From a checkpoint of a small mixture-of-experts model trained on Wikipedia.
Size: width 320, vocabulary 8192, 66.9M parameters.
Experts: 2 picks a token, a sigmoid router, a shared expert of 256 neurons.
Training: a variant of SOAP for the experts, 293M tokens, 4477 steps.
Below are experts of layer 4 (counted from 0) of a mixture-of-experts language model. Rows are named router (the router's row for the expert), gate (a neuron's input weights, with its number), up (a neuron's input weights, with its number) and show model dimensions 160-199. Each number is 50 + 15 x the weight over its row's rms, rounded and kept within 0 to 99.
Before each expert's rows: "comes after" lists some tokens at least twice as common just before its tokens as in all text. This comes from a sample of Wikipedia text that the model never trained on. Tokens count by the router's weight.

# expert 9
comes after: " ", "0", "–", " a", " with", "1"
router:37 43 43 46 45 58 37 45 35 48 43 50 50 62 26 51 50 49 22 24 70 49 78 71 53 43 70 61 70 22 37 46 49 40 43 53 43 75 48 69
gate0:41 72 58 52 33 53 53 57 37 52 33 48 46 29 67 24 56 24 51 53 17 51 53 30 53 53 26 32 46 38 75 57 35 27 53 29 78 32 34 38
up0:37 26 39 60 23 77 46 63 33 38 55 54 49 41 28 57 30 73 31 37 47 68 71 79 62 58 43 68 42 55 64 62 37 86 68 44 55 69 51 51
gate1:53 24 45 58 43 44 42 65 13 33 45 57 51 49 39 59 33 46 50 30 57 60 77 42 61 39 52 43 37 66 18 71 62 55 39 52 27 70 53 64
up1:80 37 38 52 46 58 66 50 32 67 53 48 65 45 56 63 32 56 52 47 38 35 43 61 70 40 22 39 47 52 71 66 58 47 39 64 84 48 65 55
gate2:33 47 56 76 51 88 77 63 46 47 53 41 41 28 35 58 44 59 29 78 44 24 24 49 58 39 59 14 42 48 24 51 50 44 44 36 63 48 48 30
up2:40 54 42 42 71 16 36 37 40 42 44 44 55 79 42 44 48 63 80 70 44 43 40 38 33 67 42 51 48 40 20 50 59 63 95 67 23 55 67 24
gate3:48 49 36 46 71 34 41 41 51 35 69 58 61 49 57 51 69 68 44 45 45 67 64 44 58 52 27 76 66 48 38 21 09 80 47 36 66 50 43 42
up3:30 52 61 56 47 66 58 04 15 48 75 38 61 30 37 48 56 57 49 14 43 59 48 41 43 53 53 47 36 63 34 59 38 32 73 42 33 71 50 46
gate4:70 72 53 52 62 40 52 36 73 69 43 39 51 62 34 44 61 55 46 68 62 47 15 27 53 63 42 45 60 42 43 36 29 42 57 40 66 49 33 55
up4:35 68 56 71 53 48 54 64 49 26 51 55 50 29 58 69 36 61 29 30 28 84 73 42 68 23 44 92 99 17 60 47 60 72 46 36 72 57 51 36
gate5:82 68 62 60 47 34 68 42 59 37 52 21 41 38 56 72 54 65 46 58 76 31 85 63 41 62 51 52 35 60 42 55 50 60 40 22 42 65 33 59
up5:36 40 24 38 53 81 53 81 62 47 78 54 63 58 58 65 82 59 57 56 23 36 28 29 52 35 52 53 53 49 54 55 43 39 53 54 47 33 32 35
gate6:59 54 64 56 60 42 28 45 43 63 48 63 52 67 47 52 56 74 47 83 69 54 47 46 75 67 28 16 46 24 37 64 48 38 19 42 32 43 80 50
up6:56 27 54 37 53 51 40 54 43 39 63 52 38 59 78 71 67 38 13 32 69 55 41 58 44 22 50 43 51 54 65 40 45 52 41 47 32 40 43 56
gate7:32 44 57 54 50 38 58 33 76 52 42 55 61 55 49 53 77 40 49 52 58 58 59 57 29 21 54 48 34 48 54 54 57 46 46 40 62 64 59 75
up7:46 47 63 64 31 67 55 44 41 33 50 55 52 64 65 57 40 57 70 77 61 38 38 40 60 47 31 36 24 46 38 50 43 42 50 25 39 35 52 28
gate8:65 40 74 12 54 28 54 47 42 63 53 45 21 21 42 76 49 50 55 48 61 60 43 43 58 53 40 40 60 45 50 63 56 55 49 60 37 46 53 67
up8:55 37 47 67 44 28 60 56 38 34 52 46 20 61 32 60 41 41 63 47 48 61 56 61 31 48 68 50 69 31 50 54 41 62 54 46 47 65 55 47
gate9:45 42 40 57 59 56 38 36 64 52 66 52 56 74 62 50 79 66 50 39 42 40 54 47 55 44 64 41 58 54 49 55 29 52 25 69 81 44 30 54
up9:61 62 53 55 44 47 31 78 42 58 47 61 35 62 49 42 56 28 54 65 40 51 54 34 51 84 76 61 27 48 43 16 39 65 65 33 67 41 58 60
gate10:55 45 66 43 37 55 57 52 41 44 59 53 61 29 67 52 47 23 39 45 75 64 71 49 65 67 75 58 51 19 53 34 32 38 32 41 67 37 52 51
up10:56 64 33 64 26 58 71 47 57 53 60 18 37 53 55 36 64 35 59 50 51 49 50 83 64 50 35 43 33 64 69 45 42 41 50 22 55 73 52 48
gate11:45 16 24 55 37 39 48 69 39 69 57 38 31 65 17 45 28 74 34 54 53 73 62 28 62 25 19 40 11 70 14 63 73 62 68 60 56 31 68 52
up11:83 56 64 50 42 40 58 67 35 70 47 57 21 63 44 61 50 34 31 62 00 25 58 37 74 64 44 35 33 43 44 62 52 45 52 39 30 54 38 22

# expert 7
comes after: " ", "\n", "–", ".", " (", "19"
router:33 40 57 50 54 41 59 57 69 71 56 37 44 41 45 25 67 44 35 50 41 40 68 33 61 29 35 26 70 38 30 36 34 58 11 68 59 57 62 47
gate0:59 61 46 80 64 38 51 48 67 50 33 59 57 37 39 33 46 50 60 48 64 49 63 38 27 43 43 48 44 40 45 53 47 97 80 60 72 69 65 62
up0:50 49 50 48 28 60 44 41 14 56 19 62 52 38 39 33 32 31 70 36 42 71 55 39 47 33 55 60 56 53 40 59 46 45 66 55 37 53 28 42
gate1:22 26 73 38 53 67 36 58 25 59 40 58 73 44 79 59 63 43 37 52 62 42 29 72 44 38 38 54 60 55 47 44 76 73 46 46 64 53 93 33
up1:41 25 50 58 57 50 44 47 70 52 68 51 41 54 40 30 71 42 46 24 67 63 53 55 41 74 47 35 26 46 45 53 54 66 79 36 46 17 32 44
gate2:27 46 42 53 36 54 79 47 74 65 48 40 47 33 73 41 67 55 48 46 46 20 73 50 78 36 30 53 37 44 29 62 39 52 57 33 37 55 47 46
up2:42 61 26 54 34 78 62 47 49 62 30 50 77 65 52 65 53 45 33 89 56 35 37 41 49 61 69 45 62 47 53 63 37 45 62 39 45 34 43 76
gate3:78 47 54 41 24 37 40 48 67 50 22 46 68 48 49 39 63 56 39 17 69 51 63 62 48 33 25 72 29 35 59 32 73 60 38 68 19 61 44 41
up3:67 38 40 44 24 42 30 60 55 22 45 51 56 53 70 53 68 63 60 39 61 44 58 58 50 40 44 32 61 39 50 37 60 51 38 80 34 63 45 62
gate4:45 23 28 53 18 60 70 45 44 39 58 49 53 20 67 47 56 32 56 37 53 59 41 52 51 60 42 08 84 49 38 65 59 53 46 63 66 24 43 58
up4:40 42 63 83 46 54 61 61 48 40 36 53 53 38 53 65 71 44 71 63 19 65 42 55 32 49 53 59 66 16 61 59 24 43 63 42 61 47 55 47
gate5:38 73 27 36 44 57 35 23 31 41 69 36 28 55 64 41 56 46 32 59 37 52 44 60 52 37 50 72 35 24 47 54 27 72 36 71 63 56 43 37
up5:51 52 50 53 53 64 45 37 48 63 41 43 68 65 45 43 41 41 36 88 62 60 50 47 47 62 81 62 49 67 36 23 61 36 51 63 46 73 19 99
gate6:41 50 64 53 57 43 38 69 76 76 47 58 66 21 44 53 51 57 44 69 67 35 71 58 44 26 54 61 63 60 71 30 48 50 71 62 41 64 58 64
up6:55 56 72 39 52 38 51 58 57 63 50 40 45 56 14 55 43 19 76 43 51 59 65 64 45 60 45 38 36 57 74 40 45 67 69 70 58 62 33 70
gate7:75 51 28 76 71 47 35 40 58 41 30 36 58 26 60 41 46 60 40 58 59 14 61 59 53 32 24 47 43 52 35 36 47 50 43 46 80 57 58 31
up7:57 56 56 79 48 52 51 62 55 76 59 55 51 46 46 35 71 33 15 60 70 36 61 84 36 57 49 54 36 48 50 56 43 43 45 62 35 40 45 49
gate8:38 61 92 71 51 46 64 46 67 69 41 31 30 48 57 49 53 54 48 56 59 26 56 53 70 20 57 59 30 35 51 44 20 44 34 35 49 46 68 51
up8:54 33 45 50 53 46 89 53 49 55 33 39 46 63 55 35 46 73 25 55 36 60 24 34 67 36 91 25 42 64 44 55 72 42 46 43 58 43 46 36
gate9:50 66 42 33 46 64 60 36 35 30 26 55 56 50 62 43 60 74 52 54 52 58 36 58 48 37 47 29 48 55 65 44 63 46 34 65 42 43 58 54
up9:49 59 49 41 37 54 43 31 42 50 32 44 90 27 38 57 67 21 65 51 41 40 30 70 36 51 42 61 46 58 64 71 60 37 58 66 29 40 71 43
gate10:59 68 45 65 86 22 25 47 47 59 50 48 53 47 78 35 59 47 38 60 44 49 30 30 68 46 33 38 55 59 72 54 44 50 57 55 69 61 55 52
up10:67 53 51 36 46 37 51 75 44 57 23 24 56 64 39 33 64 55 60 21 67 47 69 53 49 29 50 56 67 73 54 46 52 60 55 35 53 38 36 30
gate11:43 72 63 64 45 49 49 34 60 35 57 60 28 42 45 45 49 43 44 29 40 67 39 33 33 79 43 53 71 37 59 43 50 33 41 39 49 60 92 68
up11:36 59 58 56 48 37 59 45 53 31 39 45 49 39 63 32 61 46 37 50 26 31 64 43 67 48 58 59 45 55 71 56 65 08 54 43 42 36 71 33

# expert 8
comes after: " |", "|", ";", ":", " /", " September"
router:63 41 38 35 36 47 29 38 41 54 47 52 78 67 42 36 36 52 60 91 46 44 43 66 38 64 58 58 09 40 61 14 71 34 71 72 55 47 52 73
gate0:39 29 70 69 36 21 45 67 67 37 37 59 34 51 18 62 40 34 31 36 59 27 81 68 76 52 73 61 79 51 44 36 40 74 37 69 53 61 07 66
up0:51 39 35 50 29 40 80 73 56 27 42 29 40 55 44 50 42 36 59 63 28 57 39 20 65 54 55 50 55 65 71 30 35 65 63 45 66 27 40 50
gate1:42 43 58 44 39 48 53 37 67 51 32 73 39 29 22 29 25 53 59 22 39 33 60 50 43 59 70 62 60 32 49 68 59 40 70 54 73 40 46 63
up1:39 59 43 71 50 18 54 50 55 52 51 62 53 82 64 26 40 25 58 51 20 72 27 53 74 45 33 47 41 73 52 36 68 35 59 58 48 42 56 37
gate2:74 29 62 48 70 40 65 32 40 57 48 41 53 76 61 10 45 47 32 61 37 46 52 46 36 51 49 37 34 39 58 44 25 56 30 48 36 51 65 59
up2:36 58 57 61 73 44 66 49 32 37 37 64 63 65 40 54 54 49 59 35 58 40 44 68 63 42 33 32 65 85 40 44 58 68 53 46 61 28 74 45
gate3:59 52 57 72 43 21 42 30 37 20 70 56 75 34 78 76 57 37 53 44 55 50 76 14 25 37 51 38 63 25 31 55 94 39 79 77 62 57 38 56
up3:52 44 26 49 46 27 45 67 35 43 58 31 35 29 80 52 34 73 33 45 55 41 64 34 47 32 33 57 64 58 52 38 30 45 35 70 36 59 53 46
gate4:30 64 52 37 53 38 56 29 25 24 58 36 50 25 45 70 45 67 37 60 53 45 54 61 43 31 40 51 49 45 45 30 47 52 29 28 61 41 49 47
up4:38 64 82 46 43 47 54 45 53 71 31 38 38 65 69 37 44 34 45 48 99 34 57 46 49 74 42 61 61 41 33 38 56 42 32 23 49 64 24 62
gate5:52 63 53 38 44 68 29 51 67 39 59 63 41 59 41 55 42 56 54 52 42 50 61 82 93 35 25 36 52 54 36 47 64 49 38 41 18 28 59 37
up5:61 32 25 67 25 47 21 71 31 39 67 37 37 55 34 24 64 55 56 48 68 61 36 66 38 51 32 39 36 46 39 59 42 42 26 37 65 82 20 60
gate6:56 56 10 44 43 00 58 35 39 57 54 61 55 47 30 47 48 58 72 43 62 36 63 48 38 51 41 39 53 33 54 40 26 68 54 46 54 64 49 78
up6:57 55 57 99 67 49 45 49 51 65 69 38 43 50 48 63 55 59 77 31 48 26 60 72 51 63 66 38 42 41 75 58 55 40 46 55 36 56 71 52
gate7:65 30 44 23 48 58 47 62 62 63 43 58 41 51 25 16 59 57 34 53 65 45 42 44 60 50 56 37 60 42 73 53 44 71 57 49 56 67 64 57
up7:56 44 35 41 26 65 74 48 35 21 41 33 26 45 34 36 28 53 40 47 55 70 43 48 50 22 61 21 57 59 71 48 42 51 51 72 68 57 45 56
gate8:55 52 74 55 57 18 48 51 35 63 54 31 46 51 32 56 19 20 23 34 65 49 44 37 33 50 22 61 65 60 40 36 51 63 54 47 69 60 54 54
up8:60 61 36 42 67 42 63 47 60 37 48 56 47 55 42 70 42 52 55 43 51 55 68 47 56 76 34 46 63 61 44 71 67 48 47 40 41 71 83 51
gate9:23 46 42 46 18 37 53 31 63 41 52 47 54 44 26 78 31 23 20 69 67 62 37 51 57 13 49 37 43 69 53 41 47 53 63 68 56 51 53 60
up9:41 39 58 74 57 40 76 31 55 34 38 50 25 48 50 36 47 49 54 52 54 50 37 51 64 58 54 55 60 61 32 28 45 57 52 59 58 50 41 30
gate10:72 31 25 65 55 30 56 37 56 50 63 43 57 17 31 67 19 69 29 44 32 43 37 42 59 32 21 24 46 58 37 48 35 77 57 65 62 48 46 74
up10:69 61 46 57 48 45 25 67 44 73 38 43 53 69 66 45 68 67 62 48 51 57 36 63 69 63 56 40 49 54 43 44 53 49 44 39 49 15 37 77
gate11:33 38 31 36 43 54 34 13 39 56 62 49 48 44 71 71 65 45 33 54 35 52 42 63 79 68 52 74 45 53 47 75 65 42 61 35 53 53 44 70
up11:33 38 35 40 30 53 47 59 49 36 36 55 45 57 85 53 55 63 33 26 58 36 40 08 63 55 28 74 53 64 62 56 63 56 57 63 37 57 44 09